From a checkpoint of a small mixture-of-experts model trained on Wikipedia: 7966 steps.
Below are experts of layer 9 (counted from 0) of a mixture-of-experts language model. Rows are named router (the router's row for the expert), gate (a neuron's input weights, with its number), up (a neuron's input weights, with its number), down (a neuron's output weights, with its number) and show model dimensions 0-111. Each number is 128 + 32 x the weight over its row's rms, rounded and kept within 0 to 255. Numbers have three digits each.
After each expert's rows: a language model's description of what the expert responds to; "gets" lists some tokens that make up at least twice as much of what it gets as of all text. This comes from a sample of Wikipedia text that the model never trained on. Tokens count by the router's weight.

# expert 2
router:140140147137127115144092101103096190154118117142096079128116107154178105114165108130123119129078127131125085145146136115112166157082160159119155105085154114106104103147152147160186136081151075079161108102117105133111173126088112184105170124112097135068096163182145164129088084151104086057068151090156144104186106193136111123095173103146
gate0:147150154099138103164155094079141107116154176124123115088093151136138060055135104107100159183137136150098165093092109177125157093132139112131126112088134137125075156177185156137122105088142187091131171164130108130185133089133092109129158136147157092151105184116149146124084076094106182095145122116155212127154104099063106145097112095157
up0:105092103114185123108108157148152066129114135117102122118144070144146115151149132144172165155150130082106102129091135143141135129097105134172105054059087133129130103081126137145143099102172105119124113091128167172146120174078181158117143122137141105101148103175165104144150098146090127140150128111130127084177146130153122069084160142044
down0:097120116070146137082122131126128099179132158170146151145177126100095131129082212099114075143131148152183081150100102094124171115142121125132125077151197113115141124190131153137141100108158139098122155122093154111129088186122112156112102151100131072160126117067120127191144161154117135104154141146113135165122070088169163093149173084074
gate1:110149124117123094114119098106148124132167054099101174094157129128093223121133177157143109067117115124129191136081115113136108126160139080091121129088144126038097200172125102211146159115149107124131075111167114122127135121130094136091149142104145105176144132114076158146126110080117103107089150129139095085096085123158116137143088128089
up1:105096115158095123137102127155124156159096142106121102083166145145143082149134151085137111105114125061134134102178093138131191045115115157156130148174109176136091158117120134101091121146154111153121109153083146138121140093091079146148158078178139096148106164161128127144127145091130102155154093154107060151138166117133130086068145165064
down1:128091085126087172162121110135143104096085150137159113184113147144075128114096173142137155068155148163155115142118139143143139143071111175086131109138116147193160068151157169091147105130178127064137137110132121137109151153088113149166067099097089142068048042164181101121112135173101150088129141075117155117167128116129128121163162161183
Description: Articles, determiners and linking words such as the, a, of, and, his, various, entire, usually after of, in, is, to.
gets: " the", " a", " of", " The", "'s", " and"

# expert 27
router:142129180143149176142066101163117166125102110104101121118174155156166155147167091165100144177092120125137072191100157104143135089102168158087138082111174105137096106113154135109147131104130116129160091132129148138087140188102124142072170130103082152068109163157168165124100119077136131053104151139161120127156133147098063157104154111134
gate2:142104138204073179048127166175074223160156154202126159115142146119115135088164104179098163228103082121134071111136095115117145180141172130119103117120126124161123116106136148171109145195190153183111192124104159204145145147127133140143176154145105104173050166192125119080166174193111125104125117151121161136165118078106162187190121168092
up2:148044179163119111181166146146135115145144077125159185120116184201122118133128128078161092184089155142078139157121118090194157067130160114070168112113112144139118095112104074103135055087180094119160076145135098111132123154113123187120167140141121128122135139172153148108171113087107188149087150103102043173123134107145073121176132120186
down2:155170077103129092116064108143107162154148173098104106138115124069125127163141197124120124083199121127086127099125101110129180183110056132134085088156183123116125181082113159146115137155132156058144122144151134113119120067128115102108065183117095072094164051131137166140135140081124073137117145087138116099114141170129113133087157122108
gate3:052151116097113146161202149149118136095163112081119163163137152175111131129132152128102147158152146046124183144094132094113193156106146092091076120128141105089104122163102144141150170114112156176138103138141094103098141155071123177114119179126087125070131174088158160096120072104111068108156097136165109125104110179083117084194110084187
up3:155148129105057177134136120150154121181123136124082128142104158123152138111111161207141110104179194133150152127115146129155166122092123138157083151136141124151090113120163160087133123140180111090124125157151140130107155132110156120125069131116095097121109173098156069048127169072137086071173115126112096151106094188129107073158125129184
down3:155118153151095134054181151116110091087171134148115171147095139150109110168179100104123134143101087103119134154128085140098144132097092122117172104112099105113109135156124140192081113090075130229134119119111137118175093098125086132103116188175115152139075123124136155124135130128119164142075154143152168167122110181119127144123094117098
Description: Colons after labels in lists and infoboxes (Golf:, Source 2:, Zip codes:), plus list dashes and table cell pipes.
gets: ":", " |", "-", "|", ",", " and"

# expert 13
router:139157162125142164146118094086073136136185106128092095111174144149156167199131088165099149140108140102102100144113119122112141129089208188106154122101152110121098150180127151099147099117158107076129097113097101149116149169090090183114133131145098141083130148194131137161112118133156079077115146109159170142159102163078134117115169115169
gate0:109119101147129089123178082135161072082108155080120121097121088124124117145027155137121066124085152140076149110148140107104151122104154156123162159105091165153115183154167150121113070110116138133140102126069146181127127051171121124137072169099082144126071089121109153106165123114109089082110107119147048153172195115163088195119128139125
up0:148159125129141105109104157173174153172161157116143114105130128176154180098147087133165114127171058117181122185104099125123078092125146049111170092108081125140128123143170173141079101160125091120159137167184103113093116143166093140139170131138127101147127151137144157129123120133151152133149141120111220084103087202111154131075127141100
down0:129163153135139145112144124127121103135133142067136101137143126146097092146129104151116150111117135133110112126139135085098137124150157112140121087146124107109190107075144191127130092170078137121085123170156103101108145129155102082154123108075161150161134105135173145153127073078071108129162077137089106138125152094162158067200155102089
gate1:139168147126173118159182104158144111139143085132126100128129125159112090147125135064115196125138121113081131133134122107176138120062102150161067102111130146117122065124109141131137159146125162112157119137149088178102177153108140115098199175132040184119125101127143128126127082146180099123124098111147146144179152125096143129089151169083
up1:124152109144094166123102129120125107126114094088121128095126078090202149066056106130145083118071119140121132120089145089065070113161179145156106116077097077149083073158140131163138127124123106089165123204069127143155081086168181116123131132130143089123068114206120139129155222032085116082100137141098079136095124162123148180163138175173
down1:134155150143130110128156147089119152136179108097147143105152116081087096072118176154156170128115176147151117157102149122135206134113115080128106086109130152133153207136167106131143080138079204106063193130112162204169127124109125137046085088154117110136066172169088136141126098170094101114076175102160087133106118149151114082098152099132
Description: Prepositions and verbs that take an object right after them, such as of, into, through, using, provide, reinforced, held.
gets: " of", " to", " in", " with", " for", " from"

# expert 14
router:128161158097108143163127094085108107185108152143106123134192142137218142160144123140134064172084126117105079121117165119105177130151141134103160098064203128122153127131149100117165168054106039111136108120117088153104122164118144155123161088095142141075128174152167107143093123145156114085085114110111136107165117131126083169114140113154
gate2:113178102141124129076107151186088105128174109122109134055129130135137127126094117108192123121134136116097149163098112125104163084167132136125102138056157150094122108107154132113103133133087198096130110154081092111205092053112206125109085145171173129116102176167148129168071112099099121190131108118149111146137119160162119110056118216139
up2:191160095123058112152143085104186129085112140167161106176128079074116140078156109070123185128097078110088168118134144102122126079154114168190198118137100080142117162073166188119139159131139131151204125181121174169144146164120168107100142139128126178118127133179080078141105094129053161120080108123105097133139136137117055117114109128093
down2:147055110134127110140152068138148100108146105082131131111160127095102174079165100110134127142136123168131134115104120116157132100081151069142176088161081095129138111147091138142116149161155120158087146125184105132140131060078115142073139175089086171118193130136109135163177175123152091115140112133126147093146101208120162123122124108136
gate3:140164174137131155114131104149137164130104125148153046095223190092109120138107137092146103177167179098079160171129058163155085102121076149140142110176152176166131166133134104170127161121113189079144170170092090113171110111067096154132117114080115132139106113122116148150169164100191077126122104122211067114199140081185091137089088110172
up3:162180060168147130167133109150150148148062092150191159149078110182062120158105157127147102125100139143072151141060126111120100128154087102089069151111130131128124163149142126150174124176119069149082154182121165196116108108076157140133184139143128116140135152122158138184090151115134078120132134171132145120164185094079154168213138094132
down3:178154160134181085114097139118086121096143134171166135115171092158138133141090164064120117120182094174105217142133101151142157148122152234132126015171132132138114144139139159153131088061133108077156112106116103087147145136074163152105060159134190136169093101148099076145148068092089150109096099161189144105165123172160093112133113108118
Description: Line breaks, especially those ending table rows and paragraphs, plus section heading marks like ==, ===, ====.
gets: "\n", " \"", "==", "===", " ==", "\n "

# expert 21
router:106134137117099151131118126089133189160113136101121132137148107168136153140158116105126089148104114130089065113147128122111174118141171125089181108128193107169114131196185115119170134116143117082162120124129113115111166137121100163158143135128122114107153164146175133166097066150143109080135153117207147087190123155118114118119118085145
gate2:133130068109145189085154103147179167140194162102146132171118114140093158094195131115116098134113075182134090116112103095081064142148093111204113103077127140142102096128184092107113133139122210137106118163081067128147055098109129106073137126146162111175120076091114128149191122144190124117126152088104127177130184135172112118123098153125
up2:139078119193148101098102137114167116095147146108159114085163107138153163157128097117194141108114108132146111123101162134086161182050105121094096104112127176125095157061123096131124096123106189094122101137181080178103124124070111173109101164063109070135114172156130082167151128068181164144083060050089147107177126138162190103113108119143
down2:074184095133174124127097089147110118106122121101141151137157063062096109174115110159192212118136138110106134164126146091097129117110139109157115135093114164165197131130143107071169105106106154093141181080060134076105108177118135198125136130153123092038136102172148155120136147106130098157120099150095105153110142119122128167172148195103
gate3:098084158156168102085198138145144123142154134127117140117139180159121125103110142106157100152078077197131124087114148110153117106120111115154130085127187130161153116140147082113158101082157134141133103093144133116201024139124154122120100083106109212145098097139102106112123137095107127099137152059137185122138092108104131141126117123167
up3:113158130129165177128079102115136189135115147087192127136094117182136134100133170110113132138115163121168135105144082118137117124131124124095123128100097104183126148201137146132143120136130095108125162141173164077155129106144147119146098104119099088165147142089149197134087071067120134125110116168147181061068058121147137074115124133102
down3:125055139186175134130116102132182108133172075176155134135110152121152155166161121041181119078060100093159077130097119159063191091199142133156148127124099090084121060092103121134229089107123154070112116160080148157197067159124116121124178127129111097192170136148160175170154116085088160125181137112095122176128104171191115136102139121128
Description: Ordinals and quantifiers like first, last, next, one, each after "the", plus commas, on, was, is and heading = signs.
gets: ",", " on", " was", " is", " first", " ="

# expert 0
router:150176181125109184146070094080126164115101115168078132059183117169145111176117143164124136186094112109098093165105170135103157155121162152115130120125111073132097108143151213108112131086148096076142122133138094125075161131128132198104123076153160117129116184163164116158124076172127128108105138119081129144159087150119106132108169118160
gate2:125103117126083103112095102112134157084129140105136141161148170137133085096094110181127165075178103134145138050120111110101153038108102089114116171103089126190104132125127107140127130147188109113132107149160183134103140111098147105091165126140179107099129091167141123135149175146163109104163086117110123090136092200123136111181162142094
up2:110129109146087105100168114078127189127136124122084136165155095142109113125107120156107094106150099111091170129099084147128125167144095114118139151104108125129167106138182094163140128104160147134108087180093072129151102149114121132119084066087111145150108117122104091156093154133082131100138139129088164144067117156078175104120090124170
down2:112181149122151162175119162112091151091167168155090055071167142136143096102171184154124163119110130111076147122155188154135181168112116142111118127194120102154119149064150175119093177170044126085121146139096220119178171097143109121147120174126160085136114171161158085141122149114108127128133102104065182153095092144127071067127113100119
gate3:100160121125146131120102073105101174166130156130115125135111143123124163151131108101071121116153209109113137058173124183177096154186095175150123137136124126143106113176132130127149082195155088091149151135084142128120115095158166158125113102159108158172131119172142152178073153096142105123133152157133160102149094120108195059164082128169
up3:130140130124152178132127110123128138121169139087137159137150102081145153157155135148146074128116176106146094133159104126077129126166060114125077142100104143136129125150126104127134085136122129143073177158078100203083126159128109121206156092116121100147117154170131073170134135165140068090106141178129118093145083062168149164143096168123
down3:144087119129168148122131135167192139143096157094155154185114172121145128097147145120099125175074127136122150152127114095100105153174130129130141135184136111117185142154206155138117129064149143000102170083126143097162131119027149103125105129129188182128097139139133102148118084152148141145133161128111110133107128209116157138143072145120
Description: Periods ending sentences, usually before a line break or a new capitalized sentence, plus the == and === marks that close section headings.
gets: ".", ").", "==", ")", "\".", ".\""

# expert 18
router:120153145161079125126118055089110127172102136117099129116161106149141116142142083135105094154081106136153129123094132119099179168153194186144146096111159081117118121152177153148141141118123106096110127137139120119065140113098096203143150110104112131078141193147149168162124111160115064135155182099179145135127090111087096143147196089175
gate2:179105089167170079106181153172169122118118148106148166119143150157097132148115118092162099082125165167213137150077153107044176137130154074106113124077134101109160123131149120170099105155122164119160161123107095119098122181141102043105148179116102133134051093167078169117114118164082101118150145088136114149093134120127176093140178173092
up2:144101111100121161116161151133095123094133149203130105132122170134119132175110135129166123105179172109141205129133163177161191041194116157146112141108136125114145135140120194173119139124154126119103164155103091102184157172130117075134147139139162114134090155120138104179174144161128096108110120136093132105164141110096133134138135123140
down2:083142129155144115173068135071111177116094132094159174114158132153119118151093088158131106149146135112081112090121130079138158136039139110103105151107078141148114163125095112136139091140122186154175129123154163128067069074092108116116114078154141095146147157120130128105142171125142116130131103098127118117092111082158143186109137143166
gate3:092144106097091163137096105155114156104117122166097146114130150065135150134127128139146128201134150150184151186156133163108134096088167196117198111144134097122098086139111170164153076119120081119093099130153120199144156138164126179128099194139113086131081148068138136170087066203116108109170144102137096110146106140106183148103109105089
up3:149107098154127148163151177133119116082140140074066152109098134125127099156154140165089124102103083105062147124164087099139105118140113122130143125068122056101132101131104140147176118108064152186146105080144167157161178107118127159123080127140102100189137109145184168134124102100113137178100116166159103177177146101125095109160079163152
down3:209163124135119125121113169115133187087126107106117118120108073148166143112120112098148136207109183153191074103075101122148131124149111088096123125173115094194142199175105157147180151143143138117144102138111115073164131145154147140142084165121159087172090124139075098099182151137146148148150130140104157091132138172090077153101106181126
Description: Pipes beginning new table rows after line breaks, and month names in dates like October 3 or June 2020.
gets: "|", " |", ",", " January", " September", " ("

# expert 22
router:075167119155130172138095100109087154156134111173110142075187072114142145150150097149125104145083148113091108121107166117136127177097151161102119106084143122080106150152120150121130154123082077083108120153110146149092127131091076133162207085170095153121117155203149147151108090135120091129111154063131156121112132160071076135129148097137
gate0:125078178121085116132164111112150106085119142184107180062156136081121125101126079163180106090025102125110146150208088135180148157059140125059156200093101191112176128159103142111136180141144131120154135114115170108092121085105115143165138182081133181086158096134196122129081172091164189127152140064175070128108081107180144145128126090086
up0:185141210124106101099072097127102094079147112085130151202206138135131073107161071155136102143136104163128134141071078178122194125169089115147092152140093156125115113117125085072108144146137166139126118152136062134061152106149135176230135120145061150211199111099095129124110126161111039100072180108091094176131111199087121123118140164169
down0:159132075121189126113152088145145137146154130119116069076116138083118154134097160137129128141139122115083181068119107185087200097122167106171110131134154214176094168115150086119169174119127119129156098153113142120137118111169107102115163167087134086084150111116096127184155102179126144170122071111108152136148088105107147147056126111147
gate1:127109112124190107105149128134059161129123150120095140108173097117071163104152152098112086149122168110089116103130072085145152121133171191111096075149112096140070172153103086189127124091100110099150098160084160149112151081120147199133083118085097164150158112144168085177199092123124150133131148127121093154133118163090106126094115116140
up1:056171142114104131093125138152159111097083082101103059196114165119102099170091143161147128055108089119148093143133169123168129155122225108082129131157123144181149075157154131176130128177154139133171095177128123083117126148102139128120131090058167104150147094120089138125159116215219137140101115101182124112125135082154145143093128103134
down1:175142063165157195073097129145132086131086082167138094095128148100165150117118150149094084146098126110167142178129141142096084114152214099136116181146089152168150199077133109134115165181155071065110097146110077109093108121142137118137145117132096119128122134157153139158098096100149099156179153105156101147116111119135070139110159154103
Description: Labels and dashes beginning lines in infoboxes and taxoboxes, such as Former call signs, Coordinates, Genus, Personal, Diocese, and section ==.
gets: "-", "==", " /", "See", " Born", "Personal"

# expert 6
router:087140126117114166146085083086064142175145123143087098108161131135195170170144081172129128093061152128138050166115160089124150159097145131133152099138137089120117120136122168081125116090196094068133099131130078136167136153060087127158144071099084144077123146159172136163148083132106124095138131112136171123133089127145144157146132082147
gate2:015142154128116122116172134161114147154078156089148093092189123142101140093156107093090101158090079084142076077112100093121112097097178117142103169102142149162151084195152121076187095073131128058132080118105081163117142127099089076130117151147170118147123142147096123167137111114110077169087118122137120090165121141144104061051118087131
up2:171114085068060170113129135112143121134141106161103118137115083164150150141136151198114161145087178170185138116151152156123154119177144082112104138140123134149147165123118119095176144122127073141122136117155143131137135149162164104174147085141060079085123154182129132132137146149153127134095097152128133056100097170102158180130121140105
down2:112071131093144160107156121144118160117099137152108150077128110148096121110116162118088091144214137128169112121155128146161133166150084090128137175090134107107193141192110120159103085158144123144173160215176142100095158185124112179105158124134104121188098152097094118083088081080066085131064131122133122146133077103139093178123125093102
gate3:167106064091125103155156117100094145131157184089148104141108099149123145136164132145142112146085137073084114166154203151068122108190101115135160131105086072156077117132114128082079122121159132130105119137093128139096159060128117180178130083081169165135103112082106110121175105136132131127078117128105114130103113142137156076095087093118
up3:084090185165127146176178072123127164099113167163151144136109141104127098196126172101108113153061086094157090156155166110122084115068134193122107198108127121075164213110241121114137112110132119145138147108182137106081101165168149119101132104122092077105193087156077110164156101150136077097142135103109097129100116052126095141153103141121
down3:193115138116076123094079150117116076163162115125059093155102115082148173151107136106129121105174179171196166160136131131074141152108172131112141116175102047136137153113063110132143102176147120164128137170145120133094083159131096119161104142123113190185087165074138093178118156107134172105119076129115131141157095161178081088086149153134
Description: Mostly "as", plus to, for, with, became, said and verb objects in narrative or biographical prose, e.g. land a job as, seen as.
gets: " as", " to", " for", " with", " of", " him"

# expert 24
router:102134192128100182138111078092088145137130100099111148131177134146155105183168116161109137165091148103093099182100137098095181146101188156127160096115177119141112114166167151097129110106164104054172143107152126128129157178086123144089151124119111182101168141168164120143121098186147132115103151125150144125176098139072107213098167136152
gate2:152069150138220106115100103114135151132126163052126097074146118120098140121171133112084158145163133071119107141135070110129186204112104135127127118156060145153106149136154150133161160131081135138059112157148070160149139095163142116138088156087124155121127067138148107148108084128139128127084096082164117157129174180129178077072137129126
up2:120079176098168173102113097132102139148182089107075121100089180161161146169089073109133137094124139115142148110137113124124190148090155075142079131143152147127116115136110123086134134134122121125154170136136127048134160136109181188165112133070172100086148094132108175159167101152115164119058151149152130111149106096121163135128113162109
down2:110157156092099146142087137198116140096132088130141091140094087118118150111096114120118195111059183179170196133107122125128179126175158143121107132108120159137069136169135143138024126109109157066155126128184125144196141142089126089145135113183175168142111145159111153135160147115084046153130138097100146182136159095136159126154104108109
gate3:051179096077066143160114136109137138112165113100151148179106130182070137157119103111140133110130183110118150155109173130129127122146102124127099142093138133108111155068089176113045111105130227087142129131196086151120140154134184141058112065124132162169130109143142093133114102102114105177098133168121196107166134127141164059123083149117
up3:166062114123124175089110086143092080081141159114116122078104107125130171121145125170096101124080144166098111061138092151128109063128114146093120116125170146107118148167108113103107166182097069070109124126108111113112090126163134128175138165169211179070133112100137092112124085131071051157105094059119103116088155139119114112172132129118
down3:112130102129090113159098074106119115127094148103132167085145099124133150112142092109129074124121136095121153138122134112125107180113045159075102152086097087090124118095115122170054152139117110161141139137080204143079141134105129097070115159122113144162094164155112162080155146066077102084154115151132202199161146133173105165095105084088
Description: Commas and conjunctions or relative words joining clauses in prose, such as which, who, but, when, because, and that.
gets: ",", " and", " that", " which", " is", " he"

# expert 8
router:109121155117151156148144168090115121163135118118109134073182144179156156179106110146080133120083152106093074124078157113132201171102167181094149131123164107125087143091142138129153120114144091050149113150126122128112114163104077180152133099144101118043113176148163169121173082136145091079119144062208149134159087174082071136105156126171
gate2:156095055158099132174077142147061132130162058135198180181167112133172170125127134146112158085149141085093114105082156188146155139128189130118093155127122124113120087162157181168135123170063183101059113152090140142098133180068122192194086130114100120132191192131093111128136110047145120114139153135127139125123145117131145075158161121101
up2:063128119126075064155180164141148158117156135107069163068077136106088118119107090105088090137119157096225116162127181084043108129183127121156137144124088109126122155096137076147094129081137123119084095136159145127146120115097084148110127158208107137151151078146109112130105068142160112172136102074095106167152109164154072093126131149179
down2:115142131092156113134138085165122054132123112124098140145232126141099141132078110175111175102129174112098146100111129102082149107126162116089159122125073151140115112135134158063168055174134105151106129116095124162088102133167101126171171173125180097150097098162113169250172114132129106090145153187136133169056110161126103112138189149102
gate3:095150137169183110133154122130162024128095067157114115117162137161145146099149130192190111182100186145169114128136109076123162099150087109100136131141126122126084167131082166185130108126126151136078168107131161149161170147197097155085105137160082145161075130121136138132127131183145089099095131135160077191129119120134157107138157195141
up3:114155158124131164094134096143101138183070104175190121130103138152119081122130144167086168098102200129114167177087156148177059156074120153169080128116173069129133195132147153154127115092091103136161101060118159122147145151122123183102128190103108136144114092149130139149143093093102128136159128167188142127106118125104079082134110156094
down3:166106185163153087173153106149179122135147173083133097135142141143062070134151143173112151191114133150151128201101132125132121105204117160132127122086109143179090056133170084118224200172198113149170172080107154136107122173045103159146160165099190157112105095117133166110120124187078144103100158155118225142171089110142112162160115096109
Description: Verbs and prepositions in career narratives after a name or he/she, e.g. won, was, graduated, attended, in, during.
gets: " in", " was", " of", " at", " to", ","

# expert 23
router:138143135173136138105125103064098123159108121126143126092213195111139106151134098190118141147092132097072115166093147148152167114123176146121150117110192157135088137099169131123149117108150133049139048096140151140096190168088105175096151074120108096092111171159134175170121114165150121103074156096152128135115089207034087155118064104194
gate2:130115162144124122089133092146158095111123152162155138087182152131085151087159091165105106140100122119140127114105165164144065181096114099092127081106135120142133112087100154115091118163118130050138146172114140117152133152156104178097126131174102168127084082152153116099088127139084158110135151028125178166069096101146101134111148084121
up2:148173062117132072120183147076146195096165122111149116132098114137091083143144169106169119166129132062129156151121122137130097143122085070179147125144162118188143127061122143105146133200072124111117178159153101105161130137153147080143146126097032080102127104184113171154179128161192139095107125133135140152153130149164117100122098172153
down2:122106165159097101153136129071147113079191104117138119096120127106146150175100134130108128054147135141132120114134107199130138163097117211162096152121163174097127090167119078096178060123070112093122101107116116082138150126195080159127164136135081148122182093140146113168207081122141078119154153119139076161150107162120117134133116160180
gate3:153147082100098167102130179081183151211148110126193141144150118166112101125155106084108182095158162112102102119123134123091137158177136121131086114093150145126154123112123116119130135162092139106088085092124128112121121057154112119182154170156139111108156145099121109136166148066144130107140115128034140083112146103153121079125114099171
up3:137149127145101166136196114099143125078123097157102131136166167151103072126116104102135148113159121182132138192177159183117068104150117180104104143150196146126127095141100031148123139122137051072099163092127076162079183191109113133180102113110088167179129142173116154114125094127159190094118139164205104145163149158103101114151123131129
down3:136113112102186132119101110097150072173136161181136105203081148159122059146129081148150098140105181081149134130082117098133183133154103148142133122177116108180151118081134186111123119145132187096126139179130125102135126119147164097165144136111129096084158147198150173161146138111116141073144149138092168150151115105080137169133076141139
Description: Pipes, commas, by and for within tables and census or election statistics next to numbers and percentages: households, aged, Votes.
gets: " |", " by", ",", ";", "%", " of"

# expert 1
router:120180115160085172100110097083104160154182095146085107089157126151145120187099139149093102121137141133113157137167129138083140150072140155135134149102179129082105125172195163135177149094091066093121055131138161155121175140151094118122151106128064116102147153144136144192103120199156098093147139122189115137149103165082114172131099094164
gate2:145160160124041131126067090159154167146109075159151089178171149125108157129124144101145154096142121123058145163166108137150119117140109103175062155153117167086132143097144138144124114148153127080126108158097083104166153148083127103128142106079129143090138098160165126074080078173157169160137145138173126123145106131101122136173102130125
up2:138085140134135124167136084117087088133122169089131084141164132143136176128135124145146084098090113136194099081123141118094149160089169169159103138059107170142160115102071078097104083121096164130181124092100114120099098169133159164136135101143150097141103080147108134134145105089087121145131126160113066130069101146148141087163162134154
down2:127125128184161136175130124100150175099099054119052153131140180126130076147112139139161106162124136185185156150140152164091054104084102146135154168106065076212139147149157095129173170151148146130123161131117137139163182122145067157133126117144204136146147174154141056118180136090098119088115070152060093110165125117134192167120097121099
gate3:163129158104177162119124149167071087132181155115129164145125149085078150142097151133145090127089168057090099136152102107145137120122076115120103098106096139146080144139092138173113070117152093073095108125155131134098163107241172097119125101161187087147082108097104118140197133113102132149084097124136116091188116148090122063115160118176
up3:136138081157157112087149130143099089107143147168163140124161098164146145104145139093134132150121170162089104126110153166154107134087130156125084173116036117110135093085088146107157128142109167082140156134164147166158136148162106091148080138098168185072099110174156093088172110176148148086161094091108117108099143097128168142151147155074
down3:178152067149102137121113135095094162060162121109112088122098144102105185098121104100126062086132106163150106140114137072108110076114116145125169152159128129140113120109117121148165155188123160169116141166152139190084103080110123165193131077130089072102177129142148075151119138111073108084124148179094128150144101095132084166095148120076
Description: Digits, unit symbols and identifier pieces in technical data, such as km, ″ and ° in coordinates, climate-table numbers, chemical database codes.
gets: " 0", "N", "°", " km", "″", "W"

# expert 7
router:129158171123130127132070077094131183130111108106091148077107120147144132108178122155134155127081101122128125082139184127140179177143179122151119112089178098120120111140125111102131103087156094068132091110091109119127156159071106171116170067130102134092143191104191187125135085184096112107094143092171103114143144092087069152134190112133
gate0:124070109068162177155130076159101211086137097094127155145173093145177166111091111124157091152118082130121129075106184145178121144119120131140127089126148129075192168115186157159106150155142135146112134068110122127142127123149168110131104143085134116093122118091116168071112066129118168125120173158144161164159101085127146050139150113125
up0:123061129164130097112075106152088085151089101109135119086114138115138092134144118108212052131095147131131166107080110151155201137137165105114040175110138160124091132084174075098149180148121163098112161113173140145200108106131134135133116172156073141111159177093071088105155120124097142077167085156091130122158108190142113142140122114115
down0:099162181136177126122112155159108162137200104125138145147126123107149167177147101135170147158146155176155112132096074109130142097107116122146134068125115097143153153146123140109159112130148085087059096102105120132108063102155105142195118134121134104156077147113136121142198095103132135062114122172134134106148168200120098163167210130134
gate1:147061128112124146085123129147182120017067181106150135151076099094113140143092144095169146179124120106136108145134167147118099165093129065156139159079103077141111132092142141125165131112150116143159169154112147046114120108137127168093129136130129142138160109179130074133157108128142095144153076074145130140122111173101110106157068162124
up1:121174197094170142115109136130037143107143127106102117165112127141102100123119159128165083149095119136119146089111093115143091129157095151087111120116160090150130152079176080139125115118112162139144147113164149120151114113152144213074124160157131126121161139153166086110177127146135156128087131131077172141112102119112154179146158145125
down1:153147118111141093160115093125119165062104124162102119096107210138135129068116112109176132153114163161130139137134181123170142127091163087133110157110136170178177064157149141147090081135085144171149092111145132145098086150118123106160088168103119104098092129113066143107090149115150156132064129109133111136114141108175145148140111110105
Description: The, possessives (his, their, its) and opening parentheses or en dashes before numbers, seasons or qualifiers, as in "(76 m", "(second round)".
gets: " the", " (", "–", " The", " his", "'s"

# expert 9
router:125161164113104118144071117108000136158133112129103169121187130151123116150178117117079125173073148126091104139100163091169198215093173181081122127116170112102136124168126151126093157110083116072136083151169124111117144138082127126096220117160116074041150152150155134178126091187118101069112099114169162097131130165104111145096159107165
gate2:143170116076178089133109098147161127101091134169106135125124151100158125161136161162163158107120079109134139154135107116175111134118112100130116115139111095082097120140176140094115088151135065123131116106143202038105045136175172147134138159141095110134143130087157101116147120125135144078124160127132131126107101073115127119136092120138
up2:103136084111063147128093143135124175180167185175147110110156117155089151103129128067147135104144103147066165141104113166143130123072109139157122145120160094083079120125128132129131112100079139116106147139134109065204136113168163104139119113057168112119163126130131158143100133158150177156122093098084103157068108136132096128124142124094
down2:179167174093126123150108174119157142149114079182104119139109120131155115137173133156121113107084141077149114128128127157107103114094131109040171097101140105204135182121154100161114097116122161192101126104139183128161136137110131162104139150103154112137170163110177138173089088180197136119139124101118090127121082060128112131101137176119
gate3:177097115096114168195157136188015112189036154114132146113162119112135146156108120179119151181140104095068140133128161138138116111168104116179147129099146121152090148158151127231094098164151128132145093144128117124162152087105131098169111156088079127110187077113132098114092133113180129126084120074128136134101136131145117188121135152160
up3:093129143137147141157151108101179099128147149157145142184152161117122152107133150102095136124153136138103111136144131118126062153076098087135153109089078071236158137194082141202092121146076114113122089128127179176149093133084121154198153133149134163122145103094154111093093116124123074069104225096113120101119066118155111148147023110105
down3:120192171125115153157142076069071159160182173108119152121153204117152168126092138115120115136109160217124110142106126095174090086158130189125091137118127085130143192088142164143149159122148161114081113135175067071126090114124139103173053179107152117145159108115130114135112117146127171111085171147071099107046109086129154114103121102157
Description: Cells inside wiki tables, especially column headers and blanks, such as Position, Team, Votes, %, plus numbers and spaces between pipes.
gets: " ", ")", " 0", " 1", " —", " 2"